config = dict(
    hidden_size=256,
    vocab_size=16384,
    norm_place='pre',
    rope_theta=10000.0,
    rope_fraction=0.5,
    extras=['capped logits'],
    init_std_o=0.0413,
    init_std_down=0.0476,
    weight_decay=0.0,
    max_grad_norm=1.0,
    final_lr_fraction=0.0,
    max_seq_len=1024,
    doc_mask=False,
    train_tokens=1246000000,
    max_steps=9507,
)
Below are experts of layer 6 (counted from 0) of a mixture-of-experts language model. Rows are named router (the router's row for the expert), gate (a neuron's input weights, with its number), up (a neuron's input weights, with its number) and show model dimensions 0-255. Each number is 128 + 32 x the weight over its row's rms, rounded and kept within 0 to 255.
After each expert's rows: a language model's description of what the expert responds to. This comes from a sample of Wikipedia text that the model never trained on.

# expert 29
router [153 127 194  98 144 127 109 145 163 175 115 177 114 155  68 178 144 164 240 157 104 143  66  71 141 112 162 126 104 153 138  87 163 143 130  90  98 103  89 162 153 144 126 147  51 141 122 121 152 146 178 122  97 147  80 122 130 107  79 147 133 114 139 184 116 138 106 112 124 174 184 154  92 108 141 118 133 161 123 103 154  84  93  91 108 136 114 105 136 165 152 115 181 149  92  89 100  73 137 143 149 153 126  86 141 100 155 119 163 132 103  93 153  87 167  57 166 113 119 189  78  97 125 121 109 115 147 193 124 135 113 173 180 110 128 120 131 198 124  86 171 125 118 159 128 119 106 132 109 129 104 117  78 144 125 117 142 104 156 145 161 189 130 161 170  87 128 131  89 166 152 173 115  82 121 106 113  50 115 110  83  86 147 142 146 136 152 180 117 124 111  67 152 152 131 167  85 203 118 147  74 108 175 147 164 148 107 101 154 170  72 118 114 151  63  96 118 108  59 151  51 167 116  99 138 145  96 122  81 118 150  70  68 149  98 164 126 150  94 100 100 116  69 137 125 119 131 131 132 134 128 151 113 126 122 162]
gate0 [113 131 192 150 113 137 104 145 134 114 134 100  92 171 108 117 106  88 116 146 123 116  95 165 136 116 118 187 122 171 138  89 129 198  96 167 139  64 115 126 124 163 109 132  74 138 138 124 125 131  96  99 181 151 142  94 114 149  92 147 223 126 141 138 149 165 158  66 108 164 116 148 149 114  90 150  79  76 136 180 136 115  99  97 128  82 174 123 115 165 156 145 122  61 125  83 111 115 115 128 149 124 189 122  98 164  92 121 112  80 112  85 118 137 107 109 161  81  15 135  61 123  92  91 110 105 111 151 161 120 162 111 122 194 110 127 161 123  83 114 135 152  76 139 120 133 109 164 120 178  53 143 109 140 166 104 146 128 172 118 120 119 157 144 128  74 156 157 156 138 102 118 143 157 145 126  97 128 173 175  86  80 157 123 153 177 113 109 104 134 168 150 155 122 138 107 183 146  86 120 153 150 115 118 118 130  60  72 184 189 186  77 111 140 142 126 114 117 127 167 124 145 110 170  72 173 150 156 171 162 190  56 151 151  62 132 157 116 177 101 113 131 100 114 139 105 168 158 148  89 178 102 192 111 142 160]
up0 [138 147 153 123 128 160 106 103 118 109 106 151 143 102  85 143  89  83 115 115  88 197 182 148 123 140  65  86 129 153  78 118 140  95 144 116 123  98 149 130 179  99 112 162 109  79 106 113 108  89 135 166  98 109 114 127 132 130 136 169 126 148 107 194 126 132 128 141  90 155 116  86  81 151 200 103 127  92 104  91  45 111 195 172 158 154 105 119 107 105 121 142 189 119 103  77 107 110  79 139 134 179 125  73  62 149 153 169 135 154 162 130 117 144 181 146 129 151 149  86 152 112 175 137 123 108 159 146 121 174 147 144 105 184 130  99  82  87 167 141 111 150 172 132 134 117 151 138 108 152  90 117 164 104 119  96 158 138  72 158 134 129 138 131  85  63 153 133 132 109 106 119 113 122 191 105 119 112 145 132 117 167 143 122 169 147 101 127 144 150 195  56 193  80 146 131  77  86 121  95  65 201 146 130 160 107 106 156 128 146 198 196 108 110 180 106 110  86 118 128 114 104 151  72  95 127 183 171  89 122 109 158 131 124 205 127 148 122 157 136 193 113  96 123 182 110  58  90  64 153 103 135 168 159 142 136]
Prepositions starting a phrase, usually before "the" or "a", such as in, of, during, throughout, like, from, near.

# expert 9
router [118 160 146 157 157  56  92 206 124 150 194 170 137 162 168 210 115 100 197 109 127 164 115 100  85 154 126  71 120 115  96 107 134 146  81 148 104 134 106  96 134 142 171 141  79  84 118 136 190 135 119 159 129 106 120  98 157 127 119 183 116 134 119 161  93 143  97 118  95 170 166 138  99 152 155 164 154 185 132  71 101 137  60 137 124 172 101 160 143  82 153 161 188 196  91 116 121 115 130  72  98 155 165  94 181 145 105 171 147 121  97 130 222  88 181  73 133 137 126 120 136 119 140 122 159  53 197 147 147 116 139 150 111  95 112  90 142  85 156 138 160  78  84 129 130 150  42 173 115 166  90 150 116 110 117 118 126 145 164 136 152 106  96  95 101 133 126 107 117 104 115 117 153 122 148 166 107  94 126 156 108 162 146 139 135 187 137 201 130 155 120  77 155  91 150 149 109 138 148 114  83 125 157 130 129 122 126 126  99 128 108 142 129 110 119 129  90 116  83 141 135 132 114 131 101 181  77 116 139 101 110 110 110 123  82 122 125 174  43  64  76  88 112 184  81 100 142 118 120 185 148 137  91 159 104 136]
gate0 [155 125  83  57 137  80 121 135  98  77 178  89 142 136 183 104 155 155 109 131  99 223  64 143 100 131 134 129 158 104 121 176 124 129 161 143 105 126 165 133 109 168 163 165 145 151 100 157 125  82 188 127  44 170  76  98 115 135 151  87 134 117 151 137  71 164 117 140 122 133 130 167  24 156 114 232 181 110 186 155 133 114  85 120 166 137 161  85 149  97 171 150 135 137 110 154 101 149 136  99  95 137 182 144 135 139 129 121 169 163 114  95  89 122 120 111 129 138  90 120  99 147 103 163 127 134 113 104 181 145 165 111 119 155 106 122 112 194 173 127 141 203 135 138 109 132 106 107 137 112  83 156 105  60 116 142 105 150 109 130 120 156 148 104 114  79  41 148 102 107 124 103 159 104  88 147 158  73  75 114 203 141 109 125 130  97 127  98 153 109 146 104 122 124  97 106 172  93 123 119 105 162 127  99 208 139  99  65 135  73 131  74 123  80 142 141  90 112  74 141 113 148 147 111 106 119 182  96 145  96 157 137 142 124 118 133 150 119 122 101 104 176 144 157 116  97  89 167 134 155 143 157 128 129 203 103]
up0 [151 111 134  46 145 116  63 131  94  75 203 154  69 163 163  82 127 134 173 148 147 176 163 144  87 134 114 126 170 115 120 128 143 194  99 160 150 107 162 132 148  97  87 181 109  96  92 177 150 121 159 193  56 143  56  97 129 131 150 105 151  62 109 135 105  54 116 149 111 181 139 150  57 140 128 176 111 143 195 165  75 198 135 101 147 127 134  76 170  95 128 173  87 146 113 154 128 143 116 127  48 141 161 132 106 149 110  88 225 142 111  89 137  94 135 122 105 120 172 103 183 156 186 127 115 145 117 125 114 128 114  99 110 158 112 120 116 172 150  88 192 138 138 157 115 144 107 136 137 130  80 110 106 110 106 111 113 111  92  96 105 116 177  91 128  73 135 184 155 132  94 117 104 122 182 151  94  95 113 126 195 131 133 149 159  94 108 153 121 133 150 107 132 103 165 153 133  96 104 101  91 166 128 126 125  87 137  96 151  89 137 102 117 101 109 109  98 141  92 118 132 133 141 109 179 132 148 127 170  80 123 110 166 149 118 128 138 136 123 126 167 169 117 141 145 100 170 184  61 106 135 143 125 198 187  93]
Opening parentheses, superscript markers, dollar signs and quotes, mostly in chart, sales and credits tables: (director), ^{[, $, "Reg".

# expert 49
router [122 126 167 119 147 104  84 138 156 159 118 102 157 152  61 133 134 106 205 150 136 151 174  93  90 146 117  78 148 168 110 100 123 163 147 187 117 149 110 138 172 104 133 130 123  69 100 138 159 108 108 112 125 180 119  83 150 135  95 156 105 105 125 129  78 140 111 146 108 139 156 139 136 140 125 205 138 165 150 131 165 138  91 125  88 195 137 117 156  97 163 160 153 129 136  93 113  94 138 166 100 178 141 113 123  99  89 140 154 144 129 113 144 108 104  83 184 120 143 156 134 138 138 116  84  95 113 166 163 169 177 152 100 148 161 106 137 158 134  81 166  76 121 159 109 153  91 151 189 178 150 143 110 101 105 126 163 149 161 154 188 161  96 115 140 134 161 122  66 109 104 144 125 129 143 148 148  78 183 133  85 132 179 147  94 173 133 133 118 146  93  92 156 139 206 143 114 135 123 145 135  71 143  96 161  82  94  85 169 113 142  98 100  80 105 172 125 153  90 105  83  58 184  84 134 153  63  96 123 100  71  94  85 169 128 137 122 118  95 148 136  57  92 169 120  98 179  97  60 228  85 140 132 159  89 198]
gate0 [161 121 136 151 150  90 129 143 128  83 125 162  87 130 128 108 137 103 118  76 179 127  98 165 108 101 152 145 150 107  70 150  91 160 141 117 127 136 102 108 131 102 112 138  74 135 106  90 113 148 147 153 144  93 147 158  85 170 125 144  75 125 149 110 153 184  47 128 130 147 207 159 155  80 137 107 148 124 170 115  75 135 153 154 114 170  97 112 151 215 184 128 127  84 138  94 167 118 151 174 202 186 163 119 159 128 138 168 153  87  70  59 133  87 183 126 187 159  81 112  98 137 108  99 156  98 142 209  75  96 139 178 108 168 155  76 139 135 176  97 127 147 101  80 103 146  87 183  59 124 135 118 111 155 101 161 164 118  99 145 108 180  55 118 154 159 140 130 103 155 145 169 157  95 137 160 125  93 106 143 127 131 163 110 147 148 113 132 148 141  90 157 148 136 180 116 150 126 127  99 159 144 133 135 146 123 177 163 124 134 147 171 121 152 155 116 112 134  67 113 200 150 109  90 157  88  93 109  78 113 135 157  71 107  97 134  99 147 135 114  68 103 124 154  53 150  90  77 146 139 110 160  96  74 172 109]
up0 [ 85 150  60 113 118  55 132 143 143 152 104  79  83 170 103 111 116 124  83 139 148 102 138 122 105 141 146 179 173 131 120 125 119 125 156 130 133 100 145 157 116 133 110 148  76 125 106 178 103 114 170 180  95 137 127 100  81  89 131 126 125 131 152  63 143 165 110 154 116 163 115  93 110 162 112 179 149 115  94 102 120 198 155  85 155 154 169 144  99 108 136 162 106  75 162 122 166 121 131 168 118 103 145  88 149 147 107 158 157  29 144 142 124 187 245 121 206 182 152  66 171 156 164 112 140  94 153  65 115 133 141 161 124 101 172 115 153  81 103 160 163 166 131 100 104 131 121 168 126 142 147  99 173 156 167  97 114 131  57 156  36  83  97  78  67  99 107 174 110 133 129 105 174 152 124 164 108 125 153 171 136 194 133 165  96 164 112 149 139 134  73 158 124  95 164 125  67 107  99 115 134 135 102 139 141 150 151 101 114 104 127 102 112 114 141 103 132 142 101 109 106 109 161  87  78 131 171 150 114 163 145 115  65  91 130 166 140 130 124 135 123 191 129 109  74 119  87  81 136 154  95 144 153 112 166 104]
Hyphens and en dashes linking compounds and ranges, such as well-deserved, 2019–2021, Lewis–McChord, plus "depending" after vary.

# expert 48
router [168 156 149 157 144 120 104 152 110  93 109  98 150 117  41 193 136 116 210  85 139 114  98 119 111 138 100  72 112 156  85 103 125 149 124 151  97 141 122  96 157 146 136 150  90 147 117 107 127 144 138 191 102 136 112 106 146 125 160 122 126 184 146 120 122 153 106 120 133 125 111 151 180 117 133 201 128 117 122  64 126 135 107 115  88 175 153 119 148 145 144 138 180 125  52 111 115  99 128 141 100 127 154 108 138 183 141 191 120  86  76 118 125  89 129  81 191 126 129 195  77 100 149 100 106  94 162 137  85 101 174 108 125 149 139 104 173 143 153 153 182 164  99 113  78 146  81 149 130 130 130  96 142  81 124  89 163 104  96 114 135 148 105 138 211  70 143 122  92 148 130 102 151 177 154 126 125  67 121  91  79  76 151 131 110 176 154 138 104 114 144  59 124 147 112 171 140 191  84 161 117 101 175 156 131 152 107 121 125 131 201 132 102  82  85  99 122  79  73 161 107 165 118  80  81 154 132 163 139  65 130  68  86 160 101 168 104 177  80  99 104 109  56 146 110 132 156 136 107 212 140 138 100 127 145 122]
gate0 [126 138 122 134 120 113 140 163 149 193 139 121  82 162 118 164 159  80 159 162 124 121 194 185 114 151 174 155 120 149 128 140 151 154 159 131 166 124 154 115 143 121 105 102  96 198 145 119  90 145 152 160 125 140  82 126 123 158 141 179 121  84  90  66 173 109 120 134 122 123  54 153  78  76 140 161 139 150  98  78 183 109 197  89 162 149 143 136 143 178 157 139 139 172  97 182  87 123 112  90 115 158 151 140 155 136 114 140  79 142  97 114 138 149 162 127 136  77 122 122  66 197  40 103 130 154 119 112 131 122  92 156 134  77 147 183 111 133 108 188 110 115  89 139  89 129 102  85 108 101 167 121  86  69 195 135 135 119 137  72 113 168  97 108 163  63 140  73 104  94 158 149 118 130 142 150 117  72 124 138 116  94 107 107 136 197 158 223 209 158 190 159 144 157 123 152 126 111 138 109 111 137 163 112 141 203  87  91 156  92 108  98 118  52 125 141 158 151 132 137 167 123  97 111 141  55 108 127 118 125 150 142 108 151 109 145 147  79  99 114  77 154 136 155 104 147 130  77 116 173 135 132 127 130 113 113]
up0 [ 99 157 143 184 162 156 102  79  74 124  97 122 199 112 145 113 142 176 156 118 172 158  96  72 129  69 126  64 135  77 138 120 103 168 145 156 120 125 107 127 202 136  74 183 158 100 153  88 188 168  89 127 140 133 207 152 127 133 119 108 108 135 173 149 128 160 137 145 143 114 144  94 161 134 139 132 133 125 159  93 136 184  96 142 154  63  81 159 108  92 152 156 115 143 164 100 153 180 124 131 117 139 155 125 153 158 170  99 107 111 140 136 103 117  78 137 156 182 154 101 186 125 153 214  94  87 131 163 116 113 118 104 149 134  65  96  67  58 173 100 111 194 113 112 181 126 120 163  77 134 103  94  97 154 125 154 124 152  52 118 147  35 113  92 121 122 123 193 144 128 129 146 184 118 109 106 125 186 132 102 126 113  96 133 101  50  87 135  55 136 108  85 109 127 151  89  94 148 119 156 166 153 137 161 114  40 164 137  96 143 113 140 140 182 134 114 116 123  99 109 128 122 146 108 105 151 127 104  97 136 125 134 196 175 113 101 113 138 170 111 121 161 148 108 107 171 155 156 139  88 131 127 102 146 110 143]
Clause-opening words and commas at sentence starts or after introductory phrases, such as According, However, While, where, when.

# expert 60
router [167  99 135 123 149  87  63 114 161 146 153 142 116 159 119 126 121  99 178 111 157 126  79 123  79 146 118  86  89 111 127 103 154 153 102 160 112  48  86 149 163  67 147 110  50 127 127 111 184 210  96 149 135 145  97  86 134 137  94 123 116 209 138 223 136 139 102 109 101 119 193 153 157  77 136 124 108 145 128  80 124  68  85 148  63 166  84 158 151 200 157  94 189 183  83 149  90 122 146 139 142 185 160 117 135 130 153 145 137 129 113 103 172 138  89 125 138 142  89 183  78 100 137 145 153 100 154 158  99  76 124 156 126 131 142 113 165 129 112 140 190 156 164  90 110 189 121 151 174 143  68 130  88 139  89 112 137 122 137 134 152 114 114 199 151 127  95 138  91 155 169 131 125  76 119 144 116 110 126 113 110  59 202 150 162 148 127 181 145 117 111  86 149 128 124 187 144 175  83 142  80 160 136 167 145 123 110 139 133 139 124 169 150 123  86 115 115 131  64 121  84 102 144 169 142 129 102 110 138 129 129 112 119 113 117 134 130 158  78 118  95 116 134 125 113 170 176 147  88 147 147 161  68 181  99 164]
gate0 [134 124 128 133 154  75  84 150 113 192 147 164  75 161 104 115 189  99 149 105 150 132  83 189  42 166 132 135  98 135 113 116 163 180 114 189 115  85 109 163 131  88 102 131 100 141 123  63 136 173 113 129 157  88  75  92 144 168 134 150 106 141 168 138 141 160  43 159 177 129 153 101 125 129  88 138  91 116 199 120 143 118  99 196 133  43  97 120 194 145 112 145  98 151 121 150  92 177  87 103 128 183 142 111 129 165 116 162 181 130 152 148 145 181 178 184  98  91 124 145 104 111 106 114 125 145 121 157  99 104 114 151 130  92 176 121 171 106 166 176 108 145 114 148  94 116  78 161 128  90 102 106 135 104 109 147 109 150 151 150 108 148  81 143 112 131 152  70 103 155 171 123 142 115 110 149 107 127 158  83 128 100 136 146 119 119 119 236 177 181 108 114  92 116  82 137 137 146  94  54  57 156 107  97 171 128 137 167  85 167 131 126 144 116 113 122 107 150 141 143 143 104 167 131 136  75 189 122  94  70 112 105 123 106 106 139 103 131 125  77  97 107 157 136 106 151 198 135 121 166  96 148  81 166 137 156]
up0 [145 125 150 146  68 109 130 140 145 169 126 132 175 146  95 121 117 155 166 140 148 168  99  92 152 116 118 145  90 151 112  40 103 118 147 144  98 143  80 132  89 103 121 109  51 116 131 154 171 131  46  83 163 130 182 148 173 118 119  99 120 146 149 114 123 102 207  92 164  95 138 122  83 139 110 136 124 135 106  91 129 185 158 168 132 116 182  93 142 107 117 146 179 100 146  95 121  87 144 119 150 104 114 173  87 118 154 118  43 103 131 113 175 120 107 162 136 150 153  83 116 128 181 106 123 143 183 144 125 139  92 118 121 138  88  57 142 101  95  87 160 151 146 143 165 143  79 119 173 103 158 177 147 193 124 184 135 121 134 110 168 120 171 155 155 111 140 165 196 160 155 117 144  95 167 108 185 132 109 186 174 130 125 107 117 138  97 107 119 108 134  81  87 167 123  71  85 131 151 108 143 126 115  84 106  83 129  96 132 162  36  83 131 108 120 142 128 140 142 146 162 221 114  99 147 139 117 149 111 198 137 109 122 160 119  97  73 129 151  99  99  63 125 202  93 114 124 128 103 104 138 150 214 167 160 145]
Month names, years and date punctuation in birth-death and event dates, such as September, 17(16), c., circa.

# expert 17
router [155  94 174 101 111  65  85 173 150 155 119 156 128 153  86  99 114 134 161  66 156 164  54 143 149 128  95  35 129 131  76 132 147 204 145 166 104  88 151 116 141  91 146 187 121 150 110 123 119 153 112 175  92 151  86 115 120 111 103 143 114 101 182 134  70 123 166 107 117 161 185 173 132  86 161 206 131 129 108  94 127 176  70 103 102 179 116 148 152 178 143 137 194  88 104  87 120  74 111 114  90 160 122 133 187 152 148 156 185 139 136 139 172 147 126 120 124  98  83 174 131 153 106 177  82 101 141 127 167 136 137 181 118  90 105 145 110 198 127 101 134 177  70 138 120 148 121  91 141 107  64  84 112  69  54 151 108 125 108 171 127 174 134 156 157 114 120 129  67 147 138 102 125 127 126 146  79 116 107 124 111 138 152 157 114 128 114 152 120 134  85 166 115 108  84 167 129 189 123 137  88 137 125 127 124  98 117 194 105  92 131 182 101  90 117 126 104 131  80 146  98 137 107 104 132 143 108 143 128  71 117 105  95 124  81 193 122 117  64 121  71 123  97 137 105 144 189 138 115 141 138 117 116 189 163 136]
gate0 [179 166 144 105 163 146 163 144 176 127 133 131 141  77 170 180 109  64 154  80  69 161 126 146 128 206 102 119 145  97 155  71 134 190 148 166 124 125 166 145  95 124 129 155 108 128 116 144 159  70 143 134 101 108  78 126 170 104  52  87 132 138 160 146 104 181  93 105 130 135 160 115 146 126 139 100 141 103 129 163 167 171 210 165 106 119 173 172 201  79 149 121  95  97  85 157 110 114 134 143 138 137  93 168 157 157 124 100 181 171 138  80 172 126 129  99 134 104 141 114 141  79 111 126 151 132 161 139 116 157  95 158 147 131 160 130 138 145 132 137 158 122 110 184 134 134  93 103 124 131  98 107 133 114  54 116 120  96 118  73 124 115  88 153 186 103 139 117 115  97  91  84 145 129 137  87 142 163 103 168 110  67 127 133  80  62 145 173  84 146  73 113  97 149  84 130 135 172 119 155 109 171 171 132 145  86 136 173 116 148 140  86 136 118 158 123 181 112 161  80 146 187 135 116 126 141 155  71 145 144 130 143 153  45 120 116 176  79  20  37 123 120 138 132 149 162 175 139 172 113 111 116 118 120 134 121]
up0 [ 83 141  77 127 119 149 108 115 136 156 145 104 138 149 103 104 146 162 134 148 124  72 128 158 131  71 141 157  81 109 173 141 227 110 122 195 113 100  77 102 154 125 112 197 125 112 135 145 110 135 143 170 135 104 129 120  74 167  90 145 126 154 104  91 105  99 120 181 157 120  89 109 143 171 157 132 138 118 156 175 116  44 101 107 101 135 106  88 174 115  96 142 123 113 100 132  80 154 135 117 164  90  69  99  85 142 122 113 110 128  98 250 154 139  54 154  88 144 128 133 157 132  96 144 168 120  89 116  82 115 135 128  86 166 106 142 120 133 113  94 166 130  66 122 107 131 152 147 144 133 191 121 138 119  97  79 159 177 209 165 132 150 162  87 110 152 110 105  55 125  49 158  80 168 139 128 124 112 144  99 223 134  69 122 164 194 140  95 170 138 149 151 110 145 117 104 128 133 152  91 114 125 123 143  95 153 159  94 164 144 176 138 191 145 141 157  66 115 107 160 108 127 138 149 183 124 134 169 146  81  96 109 135 175 116  97 137 143 141 181 141 131  96 145 128  98 123 130  98  98 114  71 145 159  82 115]
Line breaks and field labels in infoboxes and bulleted fact lists, such as Genus, Born, Coordinates, Time, Opened, Preceded.

# expert 10
router [169 130 115 168 130  75  73 130 138 126 185 112  89 155 125 110  66 157 171 143 172 165 122 117 138 102 201  65 156 164  88 145 189 189 106 165 113  96 164 132 140 158 115 179  55  96 119 144 164 115  99 162 135 127 115  92 176 159 113 186 132 144 186 153  40 156 124 110 100 139 126 113 126 122  89 143 177  86 117  57 112  86  86 115  81 138 109  66 189 155 183 117 120 132 104 115  91  73 126 161  84 119 119 154 113  85 160 166 172 120 105 150 125 106 136  62 134  88 119 173  81 126 148 159 145  68 157 132 119 147 161 192 169 136  78 121 158 127 131 113 172 145  86 142 133 103  25 137 122  88  91 139 122  92 108 126  81 118 183 127 174 129 144 128 131 143 137 163  73 115 174  88 122 145 158 190 110 103 147 155  95 124 151 159  98 105 147 175 136 183 125 123 156 149 103 100 121 174 147 163 101 158 158 135  90 138  84 168  95 130 114 147  96 118 109 145 160 153  95 109  94 145 101 119 103 151 111 150 150 110 156 125 114 113  92 131 116 149 116  63  94 108 155 148 147 133 130 153 118 116 153 135 123 222 116 131]
gate0 [ 96  93 169 102 105 132 180 122 136 166 134 150  66 122  85 114  93 178 132 103 115 128  63 156 111 142 133 145 151 180 151 131 182 149 152 190 122 118 141 107 107  75  98 134 135 121 127 101 112  88  79 176  88 126 110 124 103 115 196 169 115 157 138  93 135 123 159 132 179 109 148 109  75 163 115 142  99 133  98  64 151 104 181 114 159 169 151 140 189 127  93 162 156 103 110 120 119 129  97 132 171 121 176 134 108 111 184 173 163  65 104  77 121 150 153 149 167 125 129  94 171 161 123 196  85 190 122 116 127  78  79 124 115 174  89 112 172 121  89 127  57 137 107 161 153  81  39 179 109 121 133 143 138  83  87 144  94 128 111  87  88 130 103  91 160 130 145 158 133 181 167  96 125  66 185 142 146 160 136 124 131  98 177 195  99 146 140 100 188 139 154 133 101 189 131 136 116 153 167 142  99 137 113 129 161 119  87 116 170 159 125 131 152 141 116 131 154  99 111 135 139 156  69 137 124  71 121 140 167 132 150 134 106 132 181 135 117 110  72 107  95 165 110 140 106 147 162  61  69 117 111 147 100 215  90 158]
up0 [137 115 135 126 154 134 121 121 130 157 156 101  92 112  84  96 105 173 117 100  25 121 132 109 115 124 111 141 181  98 133 178 156 141 125  97 101 184 151 140 135 126 102 154  51 141 194 121 133 162 133  71 158 157  94 141 112 133  70 133 174 103 195  85 107 159  86 143 170  73 164  89 127 159  77 143 194 145 101 124 180  88 144 119 117 114 175 179 129 163 151 179  60 132 148 157 132  89 118 100 116  98 130 125 135 146 144 124 165 126 111 157 189  92 148 117 160 136  74 160 168  73 166 124 107 126 163 155  57 116  69 149  68 152 136 159 164  96 144 136 157 132  90 155 147 166  94  97 117 111 134 160 140  72 108 188 133  91 219 167 151 188 151 119 116 113 156 125  47 102  80 137 106  92 176 160 110 110 141  99 156  76  94  99 127 143 123 139 139 170 189 124 146 156 159 137 103 163 108 119 121 119  86 164 113 141 150 103 177 124 108  98 134 115 135  71  96 130 197 198  89  83 111 184 152 125 134 135 149 140 116 134 129 123  77 111  95 137  93 179 142 157 115 114 145 115 114 136 134  88 122  95 132 122 121  81]
Opening pieces of words beginning with consonant clusters like pl, sp, co, fl, st, as in Sverigetoplistan, sparsa, framed, plus N in coordinates.

# expert 28
router [145 164 142 183 152  93 130 118 130 117 162 122 124 157 136 181  78 151 201 169 108 145 130 132 140 127 170 108 111  98 151 139 138 146 123 192  94 131 107 192 132 128 165 115 111 113 157 154 216 167 131 127 136 142  87 106 145  71 183 128  68 124 149 173  88  98  69 130 114 169 205 173 128  97 127 190 156 126 133  95  90 141  84 157 105 130  72 143 180  95 118 127 199 180 114 153 105  81 135 120  66 103 104 113 178 107 193 160 137 120 126  93 110  85  91  61 131 128 100 177 108 107 177  94 160 121 154 195 135 113 159 182 121 116 105 150 168 139 150 111 165 141  83 120 124 124  40 153 159  85 122  49 143 133 149 113 145 154 116  90 123 114 160 165 151 127 119 152  87 102 154 129 133 144 129 131  68 100 101 133 104 111 148 138 135 183 183 175 105 155  86  83 113 129 121 131 101 130 127 132  76 116 151 141 160 129 110 108 127  83 113 153 152  98 165 162 108 104  62 129 127 115 129 113 113 148 115 135 135  65 143  28  78 136 132 142  72 184  84 119 106 131  64 154 113 119 145 141 163 121 125  89 107 122 149 148]
gate0 [140  81  87 144 166 115 113 158 188  59 141 143 164 165 146 192 172  90 141  89 153 134 108 124 138 127 161 118 120 111 102 125  54 124  99 158 117 152  72 149 131 135 158 164 142 138 107  95  99 163 173 130  95  41 131 141 149  96  94 153 169 131 163 119  65 116  96 152 175 113 171 117 147 147 171 186 188 124 135 177 134 159 131 148 145 124 104  84 138 172 143 118 114 144 164 111 140 135 156 144 132  84 133 123 104 132  82  86 164 131 152  75 130 141 111  86 115  98 111 153 143  97 129 124  66  90 115 111 102  99 132  80 174  83 142 124 159 181 218 131  89 103 126 135 157 118  55 129 105  87 100 146 126 105 115 171 140  95 151 121 160 133 142 107 147  34 135 133 120 154 150  66 156 106 152 147 139  81  83 132 108 143 144 146 119 135 159 185  97 166 146 135 142 219 145 115 117 151 198 183 133 178 152 121 118 166  82  45 122 118 112 157 172 128 121 116 138 112  73 127 131 125 164 117 158 126 167 130  92  65 100  81 131 106 145  63 105 181 125  91 125 112 149 106 154 106 134  65 149 156 158 147 105  61 133 144]
up0 [152 128 113  79 121 111  85 102 130 116 128 115 149 155 141 150 164 123  87 198 175 130  99 111 133  88 107 157 131 137  84 126 111  73  98  73 149 124 161 132 154 133 157 137 186 169 157 162 161  63  75 163 154 140 117 102 113  61 122 143 133 124 129 104 118  89 117 124 111 100 142 135 127 170 130 166 178 128 160 139 141 119 123 106 106 153 117 150 103 163 145 143 162 110 165 121 153 140 138 113 116 157 121 138 214 160 153 126 129 171 124 111 120 103 131 117 116 159 179 177 120 202 171 159 188 133 132 103 100  71 129 146  96  97 111 162 139  94 157 120 138  97 101 162 141 149 150  95 148  88 127 116 156  86  53 141  79 197 121  65  79 184 113 101  87 163  85 106  73 191 108  96 120 115  94 125 103 132 136 121 159 105 161 106 118  53 166 112 166 149 123 136  39  79 123 133 114 152  96  82 118 101 154 144 125 143 151 174 104 146 108 134 104 128 109 113 125 133 145  98  63 168  73 132  88 109 111 113 126  78 226 160  56 198 189 132 116 137 102 170 121 126 121 146  77 138 132 131  79 187  98 100 203 117 167 126]
Section heading markers = and == at line start, opening quotation marks before titles, and some lowercase word-initial pieces like d, p, mathemat.

# expert 37
router [173 179 171  70 131  98  70 143 164 135 130 125 102 235  82 164 101 108 209 124 144 132  47  89 143 123 187  99  80 135  97  95 181 153 131 173 147  60  65 126 142  99 132 111  47 136 116 113 201 186 172 142 100 148 122 123 117 113  56 118 125 178 172 214  89 172 145 131  94 134 173 133 135  78 122 128 112 166 150  76 150  93 103 121  97 100  70 141 131 122 134 113 143 154 103 173  95 102 120 160 133 151 149 128 161 160 145 158 146 110 107 109 160 140 126  79 149  97  74 172  79 110 141 132 114  94 165 165 127  85  85 157 129 134 154 139 135 147  90 140 172 145 108 171 138 142  90 149 157 154  70 111 118 120  94 120 122 144 129 110 157 206 112 147 127 138 111 145 100 153 175 148 135  97 117 129 144  58 112 132 109  80 119 125 135 161 162 159 104 123  96  66 146 131 134 166 151 167 117 182 108 120 141 138 167 166 116 114 119 130 133 144 133 141  75 125 117  95  70 149  60 165 122 109  99 134  78 161 146 138 120 105 109 152  47 170 110 131  89  94  86 123 131 140 122 128 120 139  91 113  94 131 106 129  92 143]
gate0 [ 93 110 143  88 131 101 113 152 120  90 143 122 107 153 158  97 155 140  97 124 131 168 141 145 144 136  70 138 157 103 171 124  97  97  94  68 126 111 127 138 133 150 126 128 160  46  98 101 193 143 130 126 136  96 156 149  94 135  79 118 153 109 146 166 119 110 108 125 123  96 172 129 174  96 147 109 123 100 146 126 127 167  93 154 135 133  61 209 116 113 102 120 134 140 134 118  40 125 137 110 177  66 155  90  99 157  91 126 139 162 185 117 139 185 160 113  59  76 135 158 145 106 123  83 157 165  82 105  96 122 141 118  52  97 110 135 186 102 138  99 148  79 154 156 168 184 136 167 109 163 100 159 155 166 138 171 102  56 129  94 123 193 143 125 145 113 123 170 107 142 133 149 111 120 158 201 133 191 105  82 168  81  74 169  52 122 173 154 119 138 182 118 124 137  83 147 117 145  88 113 157 101 151 173 155  78  60  98 102 197 133 155 132 180  77 147 132 121  88 119  80 119 102 179  73 176 124 160 154 128 127 163 134 130 117 141 167 180  96 108 117 116 131 143 109 123 129 145 165 114 132  97 115  83 181 175]
up0 [193 174 113 103 125 125 177 155  73 125 125 159 117 136 135 205 149 158 150 136 124 138 195 179 130 117 147  94 124  90 138 100 143 139  96 148 160 125  75 134  89 100 192 166 150 120  89 130  89  31 171  86 166 104 126 114 141  83 157  87 123 139 126 110 130  89 115 119  81  79 133  93 141 114 100 117  94 122 141 146 113 174 153 130  66 158 152 125 172  99 120 142 170  78 190 194 144  97  99 146 178 120 125 193 111 116 152 129 113 132  48 184 105 143 126 116 171 115 148 137 115 124  73  76 129  51 152 140 119 122 193 122  88 124 185  96 159 145 140 144 154 109  77 128 163 144  92 145 130 184 109  84 176 108 134  55  94 134 117 160 130 182 155 134 137 145 134 182  87 128 134 165 178 140 104 153 146 104 167 108 130 104 143 133  69 129 149 110 125  71 127 110 106 189 129 106 136 158 141  81 112 115 136 154  73 131 126 153 125 154 139 176 126 104 138 115 108 121 129  95 149 125 122 137 108 159  99 190 178  78 101 126  88 105  60 106 125 131  55 179 159 155 111  94 146 126 165 111 130 201  89 179 130 122 133 104]
Prepositions opening time or place phrases, mostly in, on, during, until, since, after, e.g. "in 1997", "on the UK chart".